python train.py --n_layer=12 --n_experts=16 --experts_per_token=1 --normalize_top_k=false --balance_bias=true --rope_base=10000.0 --init="normal" --weight_decay=0.0 --lr_head=0.0116 --grad_clip=2.0 --decay_fraction=1.0 --z_loss=1e-05 --steps=2669
Below are experts of layer 6 (counted from 0) of a mixture-of-experts language model. Rows are named router (the router's row for the expert), down (a neuron's output weights, with its number) and show model dimensions 64-127. Each number is 128 + 32 x the weight over its row's rms, rounded and kept within 0 to 255. Numbers have three digits each.
After each expert's rows: "raises" lists some tokens whose logits its average output raises strongly, later layers aside. This comes from a sample of Wikipedia text that the model never trained on.

# expert 12
router:130130116193127132184077144184114156075085133107190110142139111130138118111141106102063102122132084090106100150099111083135117174096172114169138113079161178131097150177158112128120153122146133
down5:061105122077131131133165057140132135080139130144104168092131120133149129169099170168127133189147131101127186128131184061154117150125083103202132115169147089172135102124168107121110154129115140
down6:114138132156135133105082188122087180065137117162184166097097081116118129132116192093167154141104132102137105116116110185166103141116119134064148098153147094124149153095145092206137139152162113
down7:147095121166169123158133127089106087098145140123099144125132098104144188175106145158145119107129111081146106133180138145127161183162135147176105092137192124162057107105137182106151132188170107
down8:114181085099041094110106141110171089114114126134141144094117148204113133177167058083143198148103106123168154144098142102180159132133095186135125067098146130108140128145135100129139083121094146
down9:137119133072107123108172108094126168170114119142139135171155171124151134153115133136171120147129103157114108111028067134146138118123133131195146147099110099138084120145101161179129154112106152
down10:101119108169120079103128096150067066098085106116139078131113159088112130061137129199108156134114117125177086110143175129118203137111148099148147178135173163096103071154136044051154145180157132
raises: "9", "8", "7", "3", "5", "0"

# expert 4
router:137091122166101132143104125147139139072138124086162106164153076168159153141156127107140094142151102100142139189148108092107182123104147041140104092124135164117131069158163053120084144123139140
down5:115125145115154078062094159126121201107083128113116141094081137097136081146120194098122146132112174095106137101116136092139127102082162131144160111101125106128092122132071197144193182134131138
down6:157162115133153143106145141136156125130131114141055134123126118151060116123155199109144146113115137203101041117175119147181134108153100107138115122134046234138136128136086123092115136112067140
down7:115123124154095115145142090188111120126107129076110071163146122141161134186188166179153136106120146070104125116124130157131147119107089131173111108131105136138093134090214067074137131166118141
down8:119064111105189179111135138183077093130119146079196158169164182087100061060121171142164183185123160126150151117123132177068147157126143129140067118167124158098089145177123145111117092108137135
down9:116120116097131105116125151115158080133151170132131138161135160086108143166066183092143139125103133111142158173122023159118127160140106139088157108099146087146151179134144160178102134123164154
down10:136110122098166175164094131107169153122191089135096179128056137095119163095081150132143077134113158163140182163114167117110186057097200150162116140152192123069137139129112165190150129014120114
raises: "\n", ".", "-", " ", "am"

# expert 14
router:100133131132107129130112164099124149077106176103120092106127126130062135190124089119106099147175120137139116109181041143155173218102154097125039112088115182156104150127214099098115140175132164
down9:150045113107091098076166076104091100143103087161136079139104151088131167156136103130145079087175154167102123131124168117126106110162195093118146170173104126117131117080102103055110130160130171
down10:155125113099071135127088084143178103136128084104072093062142085141098129142067179105138176173140199147155168095179102163115116178123099100132148120079169147125113135181107144124135094126149092
down11:087149109166132172070054137097069111086114127119096139115186137116094140135121149149126125112149156151164132064184142107188071120145164175174124101174087134092175144146132095174135143182125156
down12:143153130123082087060153141150108168112130144118095183140209112169073144208167108103142121163117117117088173146102105177123100177099145116132132130103133097171072143137139148146108121142122157
down13:086163127149116106125150164139156156096131168142097171131154177086130120161171135107115140107133090136128151120180130081092129142130098165132099091139118134052118163146171112126121119094113120
down14:158146080119112116098093144110136157084180122140113151085100097162124099151097163195122132134112146117067158094094118126110061133153090116134082161145161171069115149092133111083164051099126181
raises: " ", ",", ".", ")", "-", " |"

# expert 0
router:080116082169074095112068139131138106121100144143147126149103124137100087128185137129066111090178081101101093126136125086141112178103149121099113123075171186140144091107159096085087208140135143
down5:124086166155164169154137113074084127187072110135084129128077143114102110117122088189122215147117131163153101107143104085113164131110157160061077195083167066115127142128114093110193164092110152
down6:077133157103084145170153131083189130154145136109144196112116145162135122130158100146151132048146131136136216163160144200112100179113098134139125143167156079092106095067100128239124090070133158
down7:088121161140163122120151050135093140096124164165117127140051149107110059119104106134124149077072142170124066138186157164154097185123162113108141122137168123190114178130082145141175072145116096
down8:122124151096089109121171120151103070167144123157170155138162116142163187149061084171124136191093130136077113058127097117124087092139083114131162164126157118140172103147088129152161132074105081
down9:164128142102139145174081066107171144187142169141102156164136147097084118162147150203075179118157135115129166105079101150110092170178087113097151113098087145134109119101167145167144113161092109
down10:097044106152077126073202094116137117157148206140112146134084157153120194125144139133138149197075087093166170141090124098099113150071130147092099135140153085125141170046122113140111136121142127
raises: "-", " and", ".", " ", ",", " for"

# expert 3
router:092104116195074115167062155231083146134126185122150102162139113117095174130146119127073042070151138072141109134148111096087134183113155143173145167128164165135138129183127080144100138119174130
down9:118136131102138172110163153109223139140167136101093117060123127144189113094088143071120136130134144067082109157113157093129153099160062086196126122155118139127136120113132127116104038157131142
down10:176185143144154160106110165136143105176072136145130170076099192069117198106154128116118130165108107121081081107152157141129156147148160164103164161148154078046173104139178087110142136089125120
down11:147147123142126134080131140139095139106145124069101168131130104156090166100151113172114182068140096146172080106145104154135094055158145155143137108120084106098114070141116126194117079128133133
down12:193068121167185134156086130084092112131120092108128127148175072121116154142098065121142146132072136129123088106092181116080163126169125172136110172144114184115157168158095101080124147107088158
down13:137110153132143115131094140175090151144107097097115160126112121116144135093099069180080097150061108047107086118101140091141120130139180085121110172091163087112109160104058138125156166137133150
down14:083096210138113119164107125071153190142105171116068060126082150110123148098084138104161123147058188088099137115154126123206086129114108087166123089083148132178129116183133172099094173147141190
raises: " to", "3", "4", "5", "\"", "6"

# expert 2
router:107055136119108142123136150175103202100132141142163122139156110157080130154113121142101062111149123106128106187139073138183125158096206146087129153151207117127119107187186119082135140126128181
down9:106139069184083113082084115128085127168140173134106139105111184172119156078148137143113104071106066130113109127159164111120127191147190144079158138116174090118135164138093103082110132171164159
down10:065106143107105175169123070102132168081096152121136089096139116103129117139126142097161127162087085204103119112127147056151137161171148095110130151072143059166133113168118085095158157141145119
down11:151116080141148100087155115108131169168196143124123094119154177154118156078157124038166084066128181151094119187103149146171152098109124145120136152122151161136130146149147169146130115132117089
down12:144109171152140144111101126105137109096157120092133095122121117151123067103063140125173158129106148196125131085125175123142147136146113072131134177089143112102126086149085134138118133168116107
down13:122187144110138112112056168151061136080124162083134110134129060124143133094128136144171135173164119111137176095093075174161140046171133134176108101110069090148151121100150110148122152168148125
down14:126119142074118099096190063170102052105112109197136096125078068076113133117108145177115167098102137101193154120127127157072123121101137131157159099128089116112140129048110139168126204115156139
raises: "1", ".", "3", "2", "0", "-"